{"d_model": 192, "activation": "squared_leaky_relu", "moe_layers": [0, 1, 2, 3, 4, 5, 6, 7, 8, 9, 10], "router_score": "softmax", "routed_scale": 1.0, "balance_loss": 0.0186, "vocab_size": 15148, "norm_eps": 1e-06, "seq_len": 256, "train_tokens": 288700000}
Below are experts of layer 3 (counted from 0) of a mixture-of-experts language model. Rows are named router (the router's row for the expert), up (a neuron's input weights, with its number), down (a neuron's output weights, with its number) and show model dimensions 0-191. Each number is 128 + 32 x the weight over its row's rms, rounded and kept within 0 to 255.
Before each expert's rows: a language model's description of what the expert responds to; "comes before" lists some tokens at least twice as common just after its tokens as in all text. This comes from a sample of Wikipedia text that the model never trained on. Tokens count by the router's weight.

# expert 2
Infinitive "to" after verbs like continued or able, modals (would, can, may), also and later, and closing == or === heading markers.
comes before: "\n", " be", " as", " have", " a", " make"
router [126 201 107 140 108 162 156 134 108 145 120 130  78  73 104 117 106 102 147  71 116 135 142  50  95 109 127  74 120 108 136 145 123 103 109 101 153 178 139 135 122  62 135 156 196 159  97 139  77 152 119 144  89 149 144 146 137 138 137 121  56 189 111 161  99 129 151 121  70 152  82 180 126  82  57  98 142 168  96 138 146 147 127 142 184 149 160  73 131 188 131  70 108 100 126 155 151 149  85  67 149 188 174 164 149 154 101 172 151  85  92  69 115 132 124 120 124 142 124 148 153 163 110  95 156  66 147 141 177 137 127 116 145 154 159 149 147 168 164 145 126 107 134 109 137 136  95 136 114 176 175 138 119 189 111 125 150 137 157  97 103 146 197 111 127 133 140 135 137 114  94  91 109 155 137 200 172  79 129 133 128  89 123 164 102  65  92 160 191 170 171 138]
up5 [ 91  85  81 136 127 105 168 159  97 157  81 128 103 172  82  86 155 107 150  68 141 118 109 116 167  93 123 155 149 141 108 124 144 147  95 173 127  99 142 128 108  97 126  72 161 124 158  63 129  92 165 156  98 105  44 167 143 113 103 105  85 115 154 143 154 152  76 164 144 159  90 129 159 146 154 198 133 130 106 154  79 175  99 141  84  99 130 171 140 156 151 146 103 179  55 148 189 151  82 145 149 110 130 110 133 155  78  86 188 132 130 114 148 161 148 149 106 142 137 104 144  82 150 163 159 111 132 168 180  82 139 127 187 134 115 123 124 161 200  87 111  87  96 116 131 127 184 142 124 125 133  80 134 126 138 155 117 109 166 142 108 200 130 190 102 115 177  38 109 192 183 124 138 148 117  71 119 111 160 152 136 145 179 133 129 105 107 116 129 124 161 163]
down5 [ 75 127  54 170 116 136 138 129 105 110 108 109 111 135  60 138 167  86 172 119 149  97  87 171  96 117 107 181 124  46 140 110 129 110 115 120 105 147 101 141 114 177 106 142 172 151  60  93  72 136 190  83 135 108 162 135 142 144 182 145 145 107 117 124 115  74 103 114 123  89 119 164 106 189 159 152 170  70 117 121 148 117 158 103 175 114 166 124 128 138 137 151  98  81  93 112 110 108  77 159 161 108 120 184 140  70  82  88 143 103  72 103 180 123 119 134 118 131  98 163 106  78 138 143 139 154 114  99 135 144 133 127  98  78 119 121 110 119 173  80 158 161  92  88 132 125 158 134 109 105 155  97 120 134 120  63 117 146 110 170 123 166 107 158 137 103 206 109 143 116 174 161  86 189  85 126 167 152 144  63 117 196 132  96 104 133 119  87 164  79  52 128]

# expert 12
Personal first names and city or player name endings, mostly inside sports or music tables, such as George, Michael, Milan, -ton.
comes before: " |", ",", " (", "'s", " 0", ";"
router [149 173 124 173 123 166 110 133 101 138  99 171 178 173  91 148 104 101 174 151 119 118 158 112 122 116 101 127 159 149 153  95 130 106 140 168 136 154 134 107 142 107 191 179 163  87  77 162 169 121  93  79 184 151 125 184 163  70 111 151 113 187  98 104 187 151 112  98 123  94  96  97 106 155 167 148 107 153 142 140  82 132  81  57 118 153 159 102 153  83 141  92 121  86 172 141 137 113 176 177  95 123 127 130 107 168 131  57 124 119 163 121 139  97 149 173 161 115 158 135 114 159 108 104  95 141 168 127 192 101 119 184 143  69  99 124  94  94 137 159 160  69  59 122 116 109  93  92 109 106 131 121 177 158 102 145 101  65 143  62 165 119 142 118  96 102 164 120 190  90 139  89  92 119 130 142 171 172 118 141 143 186 142 141 150 128 149  94 146 155  56 157]
up17 [123  83  93 131 118 137 110 128 114 101  94  95 137 174 174 153 125 116 120  94  47 169 127 138  81 133 109 113 146 152 180 128 104 172 157  90 120 131 151 109 130 145 174 137 199 129 178 124 134 106 142 142 164 137 136 113 108 144 129 168 110  95 163  89 110 132 120 118 113 130 129 130 172 119 136 144  84 109 136 168  81 139 137 115 148 206 148 123 103 123 128 100 105 183 137 128 104 136  91  72  90 129  74 128 140 126 159 131 122 124 148 163 137  91 128 141 134 151 152 149 114 129 117  69 162 153 108 175 125  64 141  91 112 124 198 136 118 126 136 118  54 121 135 106 108 141 169  47 136  50 130 104 208  72 134 156 104 191  76  97 166 121 104 135 129  78 119 102 217 135 124  90 203 136 104 160 220  71 136 141 122  89 136 160  61  91 125  81 174 129 132 128]
down17 [118 129 104 131 136 146  96 166 125 107 145 110 191 199 179 131 133  56  99 161 114 159 133 207 121 129 193 145 173 136 128 123 112 124  87 118 112 140 178 139 109 144 147 142  71 123 115 150 125 116 130  72 157 122 138 120  86 153 108 129 114 121 115 124 130 161 144  92  85  83  82 133 172 195 129 150 160 169 168  91 133  96 173 119  88  98 123  36 144 138 103 108 131  84  95  71 122 113 156  87 172 108 123 114 147  74 161 132  68 120 153 150 121 171 184 139 122  96 115  54 119 103 148 157 147 116 168 144 112 120 172 185 132 114 137 104 147 122 194  72 183 107 157 139 120  83 142 200 122 103 143 154  90 112 122 137 170  95 190 139 101 134 144 170  86 143  92 142  74 160 124 172 168 101 168 126 132  94 173 115 162 114 154 171 115 173 108 179 181 123 129 135]

# expert 15
Four-digit years and nouns or adjectives in institutional and biographical phrases, like 2015, States, University, German, Corps.
comes before: ",", ".", ")", " (", "–", " and"
router [133 108 133 153  94  83 110 169  97 146 113 178  94 171 110 107 136 136 120 148 158 104 131 147 177 137 158 152 117 101 120 146 155 113 103 155  84 102 104 157 118  77 150 163 108 137 152 134 167 116 108  75 118  73  88 136 137 128 123  63 182 147 113 185 164 161 103 138 181 119 146 176 136  81 163 113 124 135 146  76 115 129 124  84 124 117 167 138  52 128  97 132 100 149 111 146 160  80 140 109 122 145 169  62 133  49 142 146  97 165 117  98  77 174 165 133 115 112 126  82 173  56 132 134  95 107 137 119 148 152 171 194  99  93 139 170  61 137 135 116 120  94 101 105 161 195  96  93 145 116 172 161  73 154 142  79 165 134  66 178 166 110 120  87 136 121 121 113 144 145 178 113 128  69 182 181 173 127 107 157 144 159 176  64 127  81 116 115 149 117  83 158]
up5 [148 188 166 115 148  79 146 138  85 124 161 142 101 162 170 170 164 133 159 102 153  89 134 104  98 120 153 120  81 100 107 126  87 118 129 156 100 195 151 140 108 138 102 150 133 105 168 165 106  94 111 142 123 115 167 110 118 122  79  99 181 156 134 146 163 121 155 199 108 125 130 121 135 107  56 122  85 149 150 170 171  82 101  71 163 159  90 139  83 136 120  99 216  93  83 131 150 122 128 145  94 157  91 109 119  98  86 164 167  88  96 158 151 147  97 164 160  67 187 209 148 104 112 108 141 142 163 148 102  94 150 147 115 131  78 151  97 115 187 164 105 166 107 152 101 134 112 201 111 193 128 147 153 156 122 109 145 138 122 124 129 179 101  65 152 160 120  94 124 142 146 142 139  80 178 110  96  88 154 124  81  59 179 135 159 171 143 115 182 163 123 120]
down5 [164 112 116 103 171 118 104 152 152 111 165 171 110  84  80 109  83 107 170 135 154 153 131 110 149 214 150 145  89 181 117 120 146 114 138 163 102 104 159 115 125 144 195  94  83 167 115 128 123 132 121 146  98 156 121 144 136  93 161 157 155  47 131 163 186  87  83 149 165 103 109 154  93 144 147 137 118 142 151 145 151  77 139 131 150 143 160 144 118  94 185 143 100 174 145 127 142 189  77 131  71  78  64 156 156 117 118  94 152  62 143 202  66 122 126 119  84  75 157  44 135 113 145 125 121 151 173  91 124 134 136 127  78 137  97 168  90  81  84 158 127 176  89 173 104 117  91 150 149 138  83  97 143 108 135 134 109 161 135 119 138  92 192 165  83 149 126  98 127 126 130 124 123 178 147 123 184 151 154 184 130 140  81 145 115 162  72 129  93 128  86 152]

# expert 22
Last pieces of common nouns, often plural or suffixed, e.g. -ations, -ities, -ers, services, members, districts, journalist.
comes before: " of", ",", ".", " and", " in", " to"
router [134  88 153 150 143 144 109 131 140 101 100  31 123 120 141 107 146 102  51 198 151  93 114 161 121 111 138 116 115  97 106 133 142 120 156 117  60  84 120 172 112 134 150 131  37 150  97  98 127  65 109  95 131  93 130  68  72  60 138 111 168 110  89 174 177 117 134 158 105 161 130 121 143 162 147  88 158 107  83 116 124 158 124 190 154 157  92 110  75 143 122 104  60  84 176 167 119 133  75  93 153 113 145  86  89 156 163  83  95 129 105 130 142 155 182 160 108 110 137 120 134 110 107 136 154 125 113 100 162 117 173 164 141  86 148 113 157 184 103 151  80 153 118 161 164 103 115 136 198 164 174 174 105 154  89 141 139 153  87  67 150 153 154  91 116 115 169 143 101 142 173 130 160 169 113 120 155 147 100 134 146 139 183 101 121 130 132 166 138  81 116  72]
up1 [ 70 193  78 173  68 170 196  91 143  99 117 105 110 122 139 100 118  94 148  92 131 148 134 116  92 110 194 190 162 161 120 145 145 136 132  73 115 165  97  88 170  60 118 112 193 152  55 169 134 132 121 143 126 128 123 116 192 110  64 114 102 127 104 137 156 144 105 143 150 112 104 169 162 196 139 164 137 138 125 121  97 142  41 137 164 195 105 167 164  89 138 141  85 110 124 138 120 114 135 208 141  76 103 174 155 170 121 134 121 146 123 104  90 165  87 121  98 131 127 145 122 145 150 110 112 110 112 131 150  99 108 121 105 207 122 111 189 109 157 212 122  74 103 124  88 123 120 151 101 174 145  94 116  76 139  82 123 111 142 127 123 122 109  92 148  84 100 151 139  66 113 133  93 143 171 161 156 135 153 191 153 122 128 131  98 125 129 113 155 157 115 123]
down1 [169 121 183  94 162 118  56 159 135 153 116 127 186 123 131 164 138 163 119 189 152  90  65 152 117 153 114 115 104 131 134 147 136 167  77 149 106  83 120 217 153 176  79 147  67 136  60  50  91 120 132 155 182 131 117 113  39 128 196 113 124 132 181 143 139 140 136 113 116 173 128  99 143 152 145  93 110 109 160  96 127 121 161 156 148 147 132 142 131 184  76 136 145 112 115 128 108 157 157 123 144 178 148 131 102 129 142  87 119 178 132 218 166 104 122 148 111 141 134 106 131 103  96 160  91  90 105 127  78 113 109 203 133  91 128  81 119 123  94 118 114 152 105  89 152 116 211 163 144  87  70 120 124 152 129 141 146 128 122 153 200  73 107 159 144 118 123 101 120 173 108 127 114  45 116 119  86 126 121 159  88 131 161 150 143 100 138 116 117 127 133  96]

# expert 3
Prepositions and month names that introduce dates, like in 2019, on, during, until, plus table pipes before dates.
comes before: " the", " 2015", " a", " March", " 18", " January"
router [ 84 140  85 100 147 120 174  98  98  67  76 128 140 156 134 182 192 160 150 169 109 125  70 156 126  86 135 153 134 159 175 119 128 102  87 149 146 138 116 133 155 132  99 126 146  88 110 121 118  85 146 137 122  98 172 118 166 116 126 128 144 143 102  81 161 140 156  79 179 114  80 151 132 129 156 117 144 123 151  88 141  89 162  98 125 149 155 128 162  95 135 135  75 166 101 142  68  71 159  79 144 118 123 155 126  59  95 140 160 149  84 148 138 152  99 179 127 115 112 163 158 124 128 135 128  97 177 122 109 171 145  38 151  59  96 179  97 177 123 127 170 143 135 133 141  70 163 151  70 117 115  68 124 102 132  81 125 128  90 133 123 149 123 169 139 157  59 158 113  89  88 175 137  90 112 173 102 155  85 104 172 208 133 146 134 105 116 213 123 141 101 189]
up5 [170 139 141 135 178 164 134  83 151 144 146 116 122 117 157 152 129  86 108 117 158 176 117 105 109 207 130 123 118 162 100  76 163 151 135 155  87 162 160 114 121 120 171 134  97 139 113  99 126 134 117  77 105  87 131 111 112  69 143 148 161 152 152 106 135  79 130 156 170 113  99  26 132 188 121 101 159 116  95 170 161   8 189 107 190 146 142 113 125 138 105 159 124 154 163 161  66  91 115 141 174 135 124 189 107 132 114  97 107 160 135 157 139 191 113  90  84 169  94 111 111  86 164 110 109 159 193 149 105 136 109 105 100 130 114 156 124 138 110 172 140 130 140 116 187 104 113 178 109 135 114 145 151 155 144  99 112 155 145  50 156  80 137 167 117 156 128  79 128 109 111 111 133 152 163 161 188 114 113 170 101 156 134 122 143 172 176 166  77  66 107 145]
down5 [107 137 142 119  98 139 130 212 111 103 117 116 157 122 107 103 147 167  78 141 131 189 146 133 134 129 147  96 169 135 169 123  76 148 116 140 161 111  99 109 129  92  96 113 158  71 161 178 189  54 199 176 136 160 132 113 115 176 160  69 114 125  72 135 140 117 148 161 131 157 136 154 119  88 145 137 174 148 160 140 104 181 105 187  86 127 104  95 193 102 136 130 196  87 103  75 109 120 130 113 105 117 122 125 137  97 111 126  95 152 128 179 163 114 124 160 138 129  72 128 135 166 112 150 176 132  49 142 152 130 121 135 107 100 141  94 191  74  82  92 142  76 104 185 118  82 122 145  92 124  95 170 130 123  49 162 168  92 121 123 181 171 120 185 120  72  91 157 114 101 147 166  86 109 110 157 126 167 121 106 108  66 146 123 130 112 142 129 107 183 138  96]

# expert 29
Words naming table columns, infobox fields and section headings, such as Release date, Capacity, Born, See, History, ISBN.
comes before: ":", " |", "==", " by", " to", " in"
router [ 87 155 123 118 121 148 116 112 113 112 131  73  93 118 104  92 117  70 156 149 147 125 152 107  48 118 128 171 147 104 112 127 168 129 110 149 106  94 173 187 139  66 166 107 136 105 149 142 109 134 132 107 178 168  79 108 116 156  88 120  92 140 115 131 164  99 187 138 128 132 134 142  71  74  77 137 153 160  65 124 150 131 116 183 101 177 149  88 177 136 108 100 166 109 137 129 127 114 110 102 144 198  98 165 107 147 168 100  99  88  85 132 100  98  84 158 197  80 158 154 151 118 121  83 164  78  59 136 126 126 174 153 173  99 158 115 110 162 145 130 135 193 106 121 116 127 104  88 152 100 130 163 188  94 107 158 147 121 154  90 177 164 161  89 160 100 162  99 188 163 105  77 112  98 157 152 161 110  86 102 128 177  86  93 132  59 146  72 129  92  98 126]
up5 [125 128 103 182 186 152 156  94 138 178 131  94 109  68 149 158 119 103 100  98  87 172 131 130 119 122 138 132 145 130  90 124 128 102 146 114 145 126 113  89 112 164 153 106 135 105 110 102 122 108 151 118 121 164 160  61 166 177 149 127 165 120 154  91 160 108 143 137 119 143 138 183 134 129 158 145 115  40 144 120 119 143 159 120 171 155 123 212 103  71 104 139 136  78 135 161 160 140 152 146 116  96  96 100 116  96  93  93 121  95 135 154  57  79 104 158 191 119 149 156 150 140  88 119 114 217  97 192 141  93 167 107  97 149  94 116 149 141 118 188 115 175 165  72 159 145 149  59 227 177 138 127 133 119 119 155 133 140 138 142 151 117  89 152 170 165 101  91 106 155 111 200 152 108 113 134 147 124 135 111 152 115  63 137  74  80 157 186  85 126  88  92]
down5 [ 98  52 159 179  88 154 119 128 108 124 172  94  58 117 171 114 192 132 122 128  97  89 163 127 140 128 128 134  95 101 117 155 132 161 118 190 145 127 169 169 101 136 107 168 108  53 181 102  94 123  98 160  52 109  69 191 174  95 149 153 129 122 105 128 125  75 124 145 132 109 179 172  75  94 151 153 168 113  90 142 140 158 117  95  56  91  97 100 178 134 140  54 181 134  92 123  73 139 104 102 101 137 144 134  98 129 107 168 151 108  76 147 110 170  81  87 162 119 172 158 152 119 158 123  79  94 131 129 197 162 125 154 136 142 169 113 122 146 111 121  99 111 188 124  99 107 171  90  94  82  97 147 130 123 116  98 145  88 105  97 169 125 135 134 152 125  57 177 127 137 124 106 121 122 127 147  95 119 103 120 141 108 137  90 168  89 128 178 152 172 177 122]

# expert 5
Digit tokens inside numbers in tables, statistics and counts, such as populations, votes, scores and measurements like 37.6 or 318,857,056.
comes before: " |", ".", ",", "–", "%", "°"
router [138 114 109 151 122 126 172 150 155 183  82 118  88 183 109 189  95 160 120 137 170  99 151  99 176 169 162  92 153 179 124 177 154 193 183 176  97 179 159 143 150  98 100 115 150 126 110 129 180 103 124 119 155 154 159  91 129 168 117 134 104 183  84 108 147 137 135 124 167 145 106 135 144 116  59 169 127 128 183 142 145 111  81 191 148  78 149 101  90 126  86 100 129 110 113 171 148 116 110  78 106 173 159 108 150 102 180 117 128 168 116 183 107  78 159  76 159 137 125 169 132 162 146 166 171  89 127 139 100 140 155 126 121 115 114  67  95 126 115 101 144 101  94 137 113  74 107 174  63 149 154 189 151 183 108 118 159  72 117  71 128 126 177  81 113  94 152 126 147 138 116  88  94 105 150 153 152 158 100 151 153 125 124  79 116  91 141  74 136 106 171 196]
up30 [141 102 113 114 125  69 167 212 116 118 115 186 131 150 159 193 133 155 149 147 131 139  79 164 170 162 136 107 129 141 123  76 105 135 117 179 139 142 150 184 104 121 110 114  97  80 212 104 161  72 180 172  81 101  88  73  97 134 113 197 139  80 135  87  82 141 115 157  93 132 104 176  83 123 127 138 163 166 144 101 128  86 152 118  93 116 151 139 107 168  75 133 172 105 154 121 155 100 125 119 129 122 162 120 152  89 139 111 116 183 114 137 141 114 113 137 190 103 100  76 187 114 136 132 190 112 135 123 170 109 164 160 133 129 128 116 119 139 112 121 122 139 104 109 103 108 138  75 113 149 139  95 180 128 156 159 141 194 117 149 156 167 178 156 143 210  87 118 104 133 133  67 132 115 142 102  41 156  90 129  97 136 159 110 110 134 123  89 225 122 120 128]
down30 [236 145  93 113 220  99 124  16 255  99 156 112 133 145  89 162 137  98  99 137 160 121 142 113 140 155 111 127 108 150 137 159  78  89 117 129 100 153 114 127  97 145 139 182 153 175  95 126 102 110 132 142 141 189 122 125 100 106 140  62 130  90  93 117 135  99 121 113 145 142  69 157 150 123 124  96 139 131  82 145 159 145 185 155 142  64  90 148 144 120 106 121 114 103 105 173 103 114 130 145  86  81 124 121  94 122  80 111 158 116 110 135 145 162 130 167  88 100 162 110 147  73 134 163  97  88  80  93  82 153 170 146 103 121  89 102 154 118 139 128 112  78 163 109  96 107 161 117 148 107 151  93 162 143 175 133 138 119 166 111 145  50 102 138 131 125 128 172 165  91 102 121 129 161 119 190 165 103 147 133 155 101 177 124 158 114 177 122 146 116  95 139]

# expert 27
Final word pieces completing surnames and place names, such as -ley, -berg, -ington, -sky, -ić, -son.
comes before: ",", " (", "'s", " =", " –", "a"
router [208 118 156 101 106  91  96 131 161  82  83 191 170 130 168 114 120  95 161 136 106  89 183 137 194 174 146 131 137 143 148 133 102  97 153 160 145 156 152 167 139 135 126 132 118 102 139 184 150 111 121  97 118 108 119 139 150  91 204 168 132 117 128 108  80 148 188 105 122 152 130  97 149 159 164 109 141  67 130 105  54 102 149  70 119 130  87 110 126 177 113 146 129  89 166 160 133 171 137  92 105 174 147 105 186 138 101  72 100 137 156  67 118 186 139 184 139  82 132 130 123  67 144  85  86 100 100 153 154  88 126 157  91 103 116 162 166 133 152 111 111  77 125  95 104  80 127 171 164 131 119 147 155 161 168 100 128 138  95  76 156  98 166 119  99 102 104  96  88 165 210 125 104 153 129 165 146 160 164 176 161  69 131 120 115 154 160 161 124 169  90 144]
up2 [141 224 181 114 117 114 190 124 137 151 137 139 126 125  92 117 111 102  86 144 141 193 130 149 165 130 118 122  28  79 122 102  51 106 108 154 143 128  95 142 141 103 110 149 152 142 139 115 169 116 100 161 127 105 163  87  75 119  96 104 105 168 114 152 175  90 169  62 164 133 123  78 107 141  74 171 104 148 111 162 154 124  84 135 119  72 147  87 169 155 151 119 167 160 150  65  97  73  90 108 175 103 107 122  94 133 112  81 178 113 128 120 150  74 136 178 187  98 116 143 130 108 121 153 140 108  91 130 111 117 135  96 130  91 148 212 157  86 183 103 106 160 131 175 102 186 189 151 105 142 104  99  97  47  81 112  95 138 101 126  95 137  86 128 103 137  82 138 143 112  98 155 169 119 129 130 114 159 108 118 124 132 132 145 188  92 112 136 122 144 119 106]
down2 [165 121 172 141 101 118 116  56 120 156 142 184 175 143 120 106 136 143 126 207 123 159 112 118 130  93  96  99  82  95 134  71  79 120  99 180 166 170  62 116 152  54 156 144 122 125 143 105  96 109 162 113 152 206 126 140  82 139 151 103 117 133 119 186 154  71 149 116 119 172  93 121  97  90  82 104 171 104  86  89  58 148 119 117 123 125 112  95 158 134 134 103 130  93 146 175 100 163 118 127 132 120 105  66 133 128 158 122 116 121 176 127  77  88 145 114 168 134 116 105 136 150 131  87 129  84  74 125 124 120 142 116 154 142 121 100 120 124 152 200 172 114 112 167 138 119 175 145 169 127 118 108 128  96  93  99  81  71 180 139  85 105 106 147 148 155 189 181 139 101 131 193 105 157  96 157 121 202 149 132 157 143  92 145 163 149 205  99 166 165  93 141]

# expert 26
Coordinating conjunctions and clause linkers joining list items or clauses, such as and, or, but, as, who, while, where.
comes before: " the", " a", " was", " is", " he", " well"
router [104 155 167 175 174 129 144 176 127  92 153 135 132 116  82  98 125 175  97  82 148 148 168 106 148  97 101 129 105  92 156 180 133 156 150 108 104  99 121 111 116 145 192  88 178 111  99 108 120 167 142 154 135 182 149 132 178 170 147 161  94 103  87 144  98 157 143 154  88 167 148 131  95 136 169 165  92 162  57 105 122  82 162 171 141 107  87 147 195 137 101  82 151 106 107 156 152 119 135  77 137  96 108 163 138 138 152  92 145 120 148 139 169 127 147  70 126 118  83 140 151 178 219 172 105  67 116 103 120 181  67 107  64  86 204 129 141 165 113 116 105 147 134 126  95 179 128  94 115 139 108 145 134 192 191 134  80 108 145  83 100 177 128  98 115  87  98 121 112 139  90 154 146 130 133  48  95 170 169 125 138 142 133 136 104  81 147 120 115 133 149  90]
up20 [ 70 148 151 100 149 141 169 132 195 115 146 141 129 158 153 106 145  82  97 104 130 102  78 117 140 140 129  73 153 117 122 129  60  94 142 119 191 110 104 157 151 115 102 153 167 212 136 177  95 163 120 136 138 137 172 163 135 132 130 141 116 139  94 132 140 153 121 115 125 110  87 168 122 134  98 158 160 201 146 134  97 123  85 173  82 163  99 116 113 166 147 141 130 120 112 170 133 194 176 118 148 126 108 160 183 162 193 115  87  98 157  84 124 146  97 178  99 100 112 112 165 168 140 146  89  73 107  66  88 115 138 114 139 146 177 105 156  99  72 104 138 116 115 153  74  95 159 114 149 124 109 181 173 145  90 192 134 135 148 139 149 119 174 135 197  48 161  97 101 118 113 105 182  74 138 151 124 166 135  99 128 101 138  84  61 111 112 148  56 138 163 153]
down20 [124 144 152 131  87 121 122  92  79  94 107  90 179 109 169  90 137 167 159 137 124 163 149 196 151 104 117 179 140 146 100 122 196 147 104 121 115 104 156 145 143 154 137 139 142  72 116 105 198 118 132 156  98 127  46  97  50 135 104 118 130 103 138 169 188  98 169 225 125 156 129 147 164 104 169  95 103 131 104 149 139 141 139  82 156  93 134 154 104  85 143 129 118 167 116 144 200  21 122 168 117 111 143  98 142 106 130 145 154 140 112 140 139 145 136  97 146 189 104 150 110 137 149 146  96 144 115 159 198 106 141 126 111  63  44 142 172 126 133  64 109 152 164 102 132 117 165 136  82 132  75 104  86  97  86 128 161 206 166 133 111 109 134 115 162 202 172 103 126 133 113 116 142 170 130 145 151 110 141 118 115 110 137 135 117 132 115 135 169 182 122 117]

# expert 19
Verbs in the middle of a sentence, mostly past participles or past tense after was, to, his: named, left, built, located, used, won.
comes before: " in", " to", " by", " on", " with", " as"
router [120 120 108 144 104 143 143  71 192 117  68  52  93 107 143  56 111  59  70 138 127 125 185 172  60 188 133 103  76 174 142 140 150 103  91  78  99 102 149 177 153 148 121 153 141 182 116  98  83 157 131  55 109 177  96  89  83  94 179  68 132 152  90 141 106  80 144  71 188 150 107 117 133 166 108 141 142 155 112 143 177 131 146 119 142  80 138 140 130 145 134 135 120 146 168 162 113 139  88 108 135 137 175 127 136 133 128  99 132  88 126 166 110 117  66  94 107  97  81 112 117 107 129 108 155 105 129 121 109  71 111 171 158 187 176 121  83  83 119 115 128 164 163 168 127 167  88 135 190  91 127 174 127 140 128  83 140 104 150 127 172 105 141 130 147 102 141 151 132 171 113 133 160 102  93 129  94  75 111 125 148 141 114  65 155  87 110 174 101 119 125 141]
up6 [144 101  88 111 110  95 120 108  92 116 109 155 149 117 130 123  97 133 166 152 161  95 111 111 115 181 208 118 128 127 103 122  81  57 150 170 111 135 129  86 126 132 120  75 139 142 104 151 138 159 176  27 146 116 138  97 121 131 185 108 102 138 144 152 100 161 186 124 158 194  90 148 173 111 135  84 105 175 160 115 124 144 105 149 148 151 163  69 117 151  98 119 122 135 141 104 157 156 185 113 135 151 194 174 155 115 156 103 105 108  76 171  79 125  72 104 126  36 147 124 147 166 114 103  94 141 121 131 174 117 124  88 114  97 157  76 104 155  72 160 121 138 188 130  97 154 134 104  61 143 110 138 175  84  77 189  86 103 117 172 202 109 131 167 172 140 153 128 160 103 138 101 140 161 151 157 125 106 130 159 133  93 139  83 115 114  70 162 148 148  85 147]
down6 [151 114 129 132 145 103  89 160 107 170 140 154 163 122  98 175 123 132  59  80  97 165  51 118 156 113  73 124 144  81 109 168 111 191 163  89 108 150 103 114 127 134 142 163 160  99 178 141 126 129 169 201 158  82 108 190  94 144 129 142 127 120 162 108 147 154 130 132 129 114 173  85  72 132 102 162 144 140 149 116 136 146 177 124 143 138 144 117 149  77 108 132 112 169  99 165 101  75 104 147 114 164 102 135 178 145 139 199 180 182 168 101 164 130 189 102  88 134 179 145 142  86 177 124 126 183  93 129 128 156 133 127  68 184 109  99 133  56 182 105 107 138 119 142 147  94 139 101  66 106 174 123  99 163 129 136 144 117 155 103  97 108 135  94 110 110 137 100  75  99 155 162  74  98 137 139 167 112 114 110 113  84 143  99 173 143 185 101 143 120  56  69]